config = dict(
    n_layer=10,
    d_model=128,
    n_experts=192,
    experts_per_token=4,
    d_expert=64,
    d_shared_expert=0,
    activation='gelu',
    moe_layers=[0, 1, 2, 3, 4, 5, 6, 7, 8, 9],
    router_score='softmax',
    normalize_top_k=True,
    routed_scale=1.0,
    balance_loss=0.0139,
    balance_bias=False,
    router_z_loss=0.001,
    router_bias=True,
    init_std_router=0.00961,
    lr_router=0.00113,
    vocab_size=2048,
    norm='rmsnorm',
    norm_eps=1e-06,
    tie_embeddings=False,
    optimizer='muon_variant',
    lr=0.00884,
    beta1=0.95,
    batch_tokens=32768,
    seq_len=256,
    train_tokens=283600000,
    steps=8655,
    dataset='wikipedia_en',
)
Below are experts of layer 4 (counted from 0) of a mixture-of-experts language model. Rows are named router (the router's row for the expert) and show model dimensions 0-127. Each number is 128 + 24 x the weight over its row's rms, rounded and kept within 0 to 255. Numbers have three digits each.
After each expert's rows: a language model's description of what the expert responds to. This comes from a sample of Wikipedia text that the model never trained on.

# expert 20
router:095127159111149116086148148182113138140116119152106069137165104148151183134114113099124141125142122125162095112149129131050128166138164106131179140088130112148120142132123182082117149136143112147129148126131118139112089175138119108085116146122133176150108108116135119137111095097131127137135125106124096138103144130144096134090130109114126124121116091111112155167092093112139115157139
What it handles: Final pieces of English personal and place names, such as -son, -ton, -ford, -ley, -ard, as in Leonard, Hardy, Shirley.

# expert 40
router:121105155121130135094143132139107123108163105130195068128164128155145173140133128090097167121115136116136119091160123137081135151113112146075142115146086079127120135109133142098122145138155114133116174095109114117155129148154114154120101095101121149155120143091158116175141111108129103111132123112097078137108128157163131128087121108157153101109113118135127181120098148128141099133153
What it handles: Syllables inside Spanish, French, Italian or Portuguese names, as in Martí-ne-z, Je-an, Luci-en, Buenos, and spaces in sports tables.

# expert 33
router:088126153103158122120128151144098139115111124137141114155161116124117141179132105136098151128135118102164149072152099129081126115108174089109147191111129106129140145117132144117132120130146114119077148132106111087129066209121112114132110131119125117140117140128121088133112094153142118137106117104132116151119170163143143148108094113079162087120156110118147114119112112113106116122082
What it handles: Early syllables and accented vowels in foreign personal and place names, such as La, Jo, Ra, á, ö, as in Youssef, Lauderdale.

# expert 7
router:113079162088107132091141140147107134153156115125126109117164111127145142147148112150101117134132190097127129084130097150114132156108157134115187112124108117178125142087108150145127146138138099132086137132116180124134103153153100112078103135127125171116102085117160116141143096136118120094113107120129116142121144121134085170122149120113166079074153122142157130111140141134131135130079
What it handles: The letter b and b-syllables inside names and words, as in Robinson, Bob, Caleb, cabinet, Columbus; also em dashes in table cells.

# expert 52
router:112130138133141112117158145132133109131175097144147113184143130132171132145135127139109139147151114150131151092150117132116105136070169115098106175124094088129172148111125128137138132135141116150109146096106093087119103151151114127126155150092104096128108128112190112163113109138111134100110125136104072110111135153145120114097131119061125130084194137135162165137106147120105127118136
What it handles: The letter y and nearby fragments inside words, chemical names and compounds, as in imidazol-y-l, e-y-e, hy-droxy, and y-o-y.

# expert 34
router:111139153137153123127145127132123122109128128142132059090121126130150141148142083101134180134109174122136168087114107158103128172134150122102130156086095118177147167109163153111106126120152112128112142124129128129092121142152128198085112144152114130159103089146146119120065110122166122130123145089129138131109137120125107109113117126119142126101115112141149151167099156141064143154111
What it handles: Word pieces completing everyday concrete nouns and compounds, such as block, landfall, house, school, engine, station, and transport.

# expert 15
router:099090164142129090110127135120117129116142127128176120159121117135145167140156123140135105148102136114166110114160099123111134141098131109089155127088105120169130149092129167123101167156140148141126139111077103098113144109158096121125100142105139160130101128098184088150080092126157133107111096103122089131113173111118107159106104116128148148093163128138156123120128173086108111160143
What it handles: Colons after infobox-style field labels in lists, such as Born:, Institutions:, Elevation:, plus dashes, equals signs and arrows.

# expert 10
router:114068173150154102128141132129141113145136115118127113108122113131132152103138121121092107137122138084155130113121108136126095157123118060112111159084113122163133173147124175073135156151160120124094187091099148106107113136136108126079106109140120132149114102131135123145104135132116117100158106146117070136144170135130144110091096120104136121082097127138142139131125141165092112161097
What it handles: Pipe characters closing the first cell of a wiki table row, before numbers or names, as in "Frankfurt |"; also "since", "been".

# expert 48
router:123123142096124116112148146167119155136144114131132108114128148109156137156152111075076113134119112134108153133173097162088139119088137126086138160129092127148173147074119134128100127133144098132135140095108136102111110183160125172144108155087105113104092135138161123117072137108143149114114111105107097140125120139167102118122129094108160092096106082103118150172112149122130129133102
What it handles: Sports and group nouns like team, member, Cup, League, Championship, player, plus pieces such as play-off-s, champ-ion.

# expert 60
router:130117150147139090110134128143138150098157076137159125156135133171187145128169130112129114121146167123142167127162138155118123126131163112135142128115105124133134183117119171139157162135139134132068189138113162108122152138130123137104105136099085162156108133137176110157100113177123123126128119112109121124124142160135125121110106107079138116135165095093130158154087172129158104132103
What it handles: Lone capital letters starting a word or acronym after parentheses, line breaks or hyphens, e.g. (S-anskrit, A-RIA, P-roduction, N/A.

# expert 50
router:131077151104169118103169158131126135146122086130143111119164142133124155145177108125136134123114134108131150092162118132137111151133144138109099114101098097182169162081146172094125139137134123142106137131117186091135124110121124121105114135133135125116106144115112102119112123143138121107115116139146117142101167110153111168096123109116110129112166108131161179109101150132117099118031
What it handles: Subject pronouns and clause-opening words such as he, she, it, that, which, who, usually right after a comma or period.

# expert 36
router:092135125129110097097204150142120116089133136133132089168143132153164148150144117126105144149119131120145131110148103165108125151121149110115103177119110153149144188120110168095118192117167134116126125107120153158121108115121100144128111096096105127120091099139140115136105091148150111099132142081142089136103135105138119105112117137113132076099163109128132161143089119123127088147092
What it handles: Word-ending y, ry, ly, ty pieces and ball, e.g. Hawke-y-e, archer-y, heav-y, Week-ly; also lone digits in tables and dates.

# expert 58
router:127124134158123100126186133172126147117131107131126128130178100132158165142165086163125113158165119120126128119142110140104124120118178109120115155119072108127145129083149152119139114153148112128084129151107174131132086173137118128123104156109112123138111112109173089105115127153112130121141137134094115136093122137173116169129112131139199103105144110096169121168130120182116132134111
What it handles: The piece ub in words like Coluber, dubium, Hubei, Publication, plus taxonomic order names, "sub", "or", "&", and capitalized starts like Qu, Gu.

# expert 30
router:132114150165123106065148141137123099132133085157121118159182137143162155120156113127116142140137124127160133135179107161105119143114153106092126124126067132142125163093145141124119165151173109123099125102108134088140118127146136126123110128129123141143089106119163134148113140120126110112116106114112113160135202125136135118120115119089147097113152106156135158146122134169093094129047
What it handles: Semicolons, table pipes, closing parentheses and clause words like where after dates in lists and tables, e.g. 1849; closed, season);.

# expert 29
router:103120180130130132145136168113133126142114110128113095147131124150161153165152116112113134124090135105127165081136106165078111163094169121101172143101120101164120190091130137121141126132138135139123163122117150145113121157134085151089117140133144165153119110094139121135104113108133113096111102121103129165096153119154120100129121112111147110117186125142189139159119170157102091139141
What it handles: Number tokens inside running text and coordinates, such as 30, 100, 2000, 0,000 and digit splits of years and figures.

# expert 32
router:115103158136155127133142128141124156178128106160172123154155131132169134128164108126132144133128188094118149113147138168120113126129165103102128139124065109172156152138117112137137127140145100151120162129113135109130142141158112128126142125112128138152124102082139128127107113150099123091122101105115116104133188153174079126132090069127163089100126122145159136129055127105113110117133
What it handles: Mixed group: raw bytes of non-Latin scripts, letter m in Islam or Slam, the word "the", and other stray characters.

# expert 53
router:108142143097176117116138123124158159098148130157162105063137115159122146175140138110127135140121150093141152083153152161118109151124131116145165125073080110147155135103128148114145142167132112163123153112115150138071120152132122126124127173118120126146092124114155110126109115144143127116165105120138084143144192149150104125105121106131145077110160107098139144108143121183107146108127
What it handles: Word-internal pieces et, tt, mm (Starfleet, cadets, Betty, Programming), plus stray spaces, Cyrillic letters and odd byte characters.

# expert 51
router:105123141106121131085157131139095162154149131140150098126168100165160128156113117113092134142104138102137158081140133158052110131116114066104107134145107145163122137138134126135135151164143106141123149087114122112121129132129092136103102130136095170160130110122146095125126123123112136124125135070106106146112172122152116101125104101137153099148159102128092168157089130135144072158146
What it handles: Word-final derivational suffixes such as able, ive, ical, ity, ary, ible, as in unbelievable, defensive, antiquity, isentropic.

# expert 11
router:116102155108153139098124153202106168128120085121132104174118117146121164133147102104109181127146134108143122120150119166098120156112146134127133127118111113115150192105144159121137167162152132113103168124088147114124145166126087130125136153158141124156125105136146098150139108162163115110133125065110141139143157125122108113099126081122119134083144107109185144140112161119120129149135
What it handles: Endings of country names (Sloven-ia, Roman-ia, Moldo-va, Africa) and four-digit years or their second half, in dates and lists.

# expert 39
router:155114152150093136126140154150143147129121084106147109101144106125137159146163098091127131162122107116135122118140126148125092153069143124114182160143093101171177136134127147115113141112151136116099171150113144095110107163102093111124113146121124146118108129107153133133087096124168147075147121072117137119137133152140111136118093153105127067109130104127147146122125104143072120118079
What it handles: Common words like show, final, war, program, lead, continue, plus the piece ow and lu, and table pipe separators.

# expert 4
router:092105155147141109104137152150122131115120109155178096132152117160171152150142099126110109143147159112149171104165100168119128129117168114102150167106083117171146171094128138121123136167171103112102140115094172110098128133170106130099106140115118136122088114112122122165119105146118129124108110094115104132105162147145098129103123114100151105100140102130192145146090136155107116141124
What it handles: Mostly "the", "by", "of", "as" and "was" after a noun or participle, plus "ing" endings, digits and table pipes.

# expert 17
router:144102149175142108134152142137116164135145111146170066128140127129144138157107089166148115167126137090130129135134089140124118140121134104112151150093117070138153163075109141107141164117168110130098128145109146098058061128119086118120120134148134136103124103143159133125100100117141121140144090097112102143105137152141087175105143120129133116132159111091114141144109125139108106114132
What it handles: Word-internal pieces like app, amp, end, imp (Mapplethorpe, rapper, example), plus line breaks and score dashes in sports tables.

# expert 1
router:094114140109150091131159152137151144146130089117154100127152137158215189135136136106109127127162161102159151118133118164092126132119141118098186130087116119141161134153104114137118138124139112099108161136121164116134082110092096170087102140134128135148112121130158119126082116148111129120128106105115139161117131156161107121124096083111138110112159110116138155111100164128135105162129
What it handles: Capital letters inside all-caps acronyms and codes, as in MTN, LTU, SSRIs, LMS, WAPA-TV; also the modals had, would, could.

# expert 47
router:117110157117164123092149146140109160125125127142145111148130119109152133149134124152104154154134132095160148098169140164086131119095161121119171142112119092149126151137135126115093132163137124135096140128115176122109146141094111150129125147154125134141074126143123102120104133146126125102130108056099130115046144117171110144090129135124142103111149118077187153122084140158108148142106
What it handles: Two-digit numbers and decimals in table cells: vote percentages, game scores like W 79–65, stats, with some commas.

# expert 24
router:098091167150153116107143170118088130114153094172170100145158128170140135110141118105130132149157121100111124100153126130093108109093183128136139147084151117108116128081115122118117160178135117122115178137132118102135101122133111155089113125161133155133131121119164052151145115118102132130100098137120094124130149151172112139096135097146155097117156111124153136127118155125147114105090
What it handles: Arabic and accented letters, em dashes, and pieces after de- or dec-, e.g. Dec-l-aration, des-tro-y, dec-or-ative, de-la-yed.

# expert 22
router:093092153137141140102180148115100118183125124178139116160142102160158110125144129131133170144150134128116145089135119172099098144102113103123153147146078109113170146089145157140125137131124134101120151101108132071081144180169105149112105160135118143167095109126169107131091133122134108126129093097118114093113170116152120134093103121114147115120148086136119118133117119105133126137113
What it handles: Whole nouns or final word pieces for fields and concepts, such as information, music, film, design, ism, ology, and legend.

# expert 23
router:111131150130150126120165172157126082099150100123135126135153125163170132141139136144081164132165167081164166121144118148119106123089147129097174150109087110126134134098156157140141103132134136132132149111122124111132116120157103144113089112132115133104105088117120098132103122134133125095113113096111090129149160132136059119111111093101103117091139114109139146149132131178080069112125
What it handles: The piece i or a consonant plus i (ni, gi, ki), often ending Latin species names (duseni) or mid-word (Nazi, field, fire).

# expert 59
router:091124118157157104090151150122126154155127113135135115114170135137141164155134137116138154142114150109114127132126120153111114146111131082116138123144082105171159157087161126114134115150139125118118144122090092071122131139153085155071087135150082116150088110135098076140125103156114089106103139089128102162121123191133139125094103126125136079113111109126145152126129133127143100146164
What it handles: Endings like um, us, is, a, ative closing words, especially Latin species epithets (laciniatum, fasciatus) and words like maximum, nuisance.

# expert 63
router:111110128121140130077178165164127149130130087171172112135133109125135137170128093136139148175143147116142138103133096176107142120105150112091158133096095130119141156134131126131106153149176103152045142135129121079107114136152122123113092157117116164147112098093145106136119144144147122125130135109093100130119148134146060109092102116114116098119133123116141141135084141139097118127124
What it handles: Line breaks ending table rows after a pipe, before section headings, and after sentence ends in lists and tables.

# expert 31
router:057128143109139107107148141137129139129145107148175089145190099174140165138119125139151160139137155110115148085130113157111114133144132127130168137070077099133144152121149148134116170124145134113136142099098152126121131103140131111114100133120093128134127076123119143148131087140142116116102155115075118148136139143156142122105105092111182069121124096094128162114121169124122121127127
What it handles: Final plural s on nouns, especially team and people names, as in Nets, Pythons, Nationals, Nephites, Knights, Representatives.

# expert 19
router:107115139168143095098137154146110165086173129178161098081142109125164155128144106105115143129088135100132132111143138128078143137113138111112179164103106090158142155121165153103127145146147119126088149109124182091093138130138127146126116167125097147151109108150129113137142095107151141128133132118114155092134147124143092077091120112109136086138174112124149150107121133129150104136161
What it handles: Word-internal pieces like ke, me, ome, as in sake, wake, Pomerania, frame; also verbs such as develop, take, write, plus line breaks.

# expert 2
router:123127155118105113090150145154083112118115134129142106152141101147133162145159128126136164149140146131167125124129121151115120142098127090086130126114122093153152150130141133134169150183158078131110167101141149111134107094130119188078116123088110156149105120109153112119093108156150132114164130096104117126051148124135162118107076125117169096128129106132139116132140161131147117166149
What it handles: Mid-word pieces ending in -ic, mostly -ic, -lic, -ric, -tic, as in ceramics, pandemic, Public, Scientific.

# expert 3
router:094111127131108132121144147141062145158133124143165084150130094118137140172121145124135142171145139141151131087162076166110099144141132148086121157131108127176152128123096125137128148131147101131123182120111113095147112137144119127112095146143067137165128129133187089137127127146130106124130090124093084127119150171137106151118084110097129120130152140103166148139094131133153101109147
What it handles: Word-final adjective pieces like al, ic, tic, or, mostly -al, as in dorsal, behavioral, municipal, Athletics, predecessor.

# expert 46
router:088131154145144104084160140157108133116113120167184104134178126173169141163152122118111119131137154107139160092155099159108154146110154096111160138105072121167155147088125150128129135151170112120090145115102146107129102139177108125106090132126122129127103117113137120146104115150147132107100116090115110131120149168153129111096125103098161106095154118129165149141099122161104112136105
What it handles: Capital letters starting a word after a period, pipe or colon, such as S, E, U, F, and domain endings like .ch, .online.

# expert 28
router:127121140131147138080131145134148122148163123166169108129135118131114163146144127109080121125147162128143201101157113122086110116125149120113133163103124104168122121146157145115112113126162152123105128114093141125112107109156110120107128129107090145137144057104154114150114088177105083104120146105103118112135168149102114133116098142092149088120154108110163191122129164128097132127136
What it handles: The letter s inside or at the end of a word after a prefix, as in mis-s-ing, mas-s, asses-s; also other short mid-word fragments.

# expert 38
router:128126162119160140102149173175123110128149094160173106138156134137173177120171114137131122149127114102110160118157101125091125144131144093121134135099110122150141172087146145112141159155172115129122146102123168123128130181145120142077103118138114139146086101138156124152110126127142126117123123127123119150120140109149079123120120078122118096109145091115158131116089178131086126183112
What it handles: Commas, and some dashes and closing parentheses, ending a clause, list item or introductory phrase, as in "In 1928, she".

# expert 61
router:083085156113128084136180171125141143111111126146148102168130127129148156171147135125115122123091151120148146073134127137122098148111132073117124144080099116167114138126161128111091102128136103147088125143116132117098145130153106137107123170082138134139118150122128118131079130142114117118118093124107105125102130171145077139106092116096117072114117115077162111139134136133127127114081
What it handles: Second or third syllable pieces inside ordinary words, as in links, Rank, derivatives, nervous, Final, journalist, filed.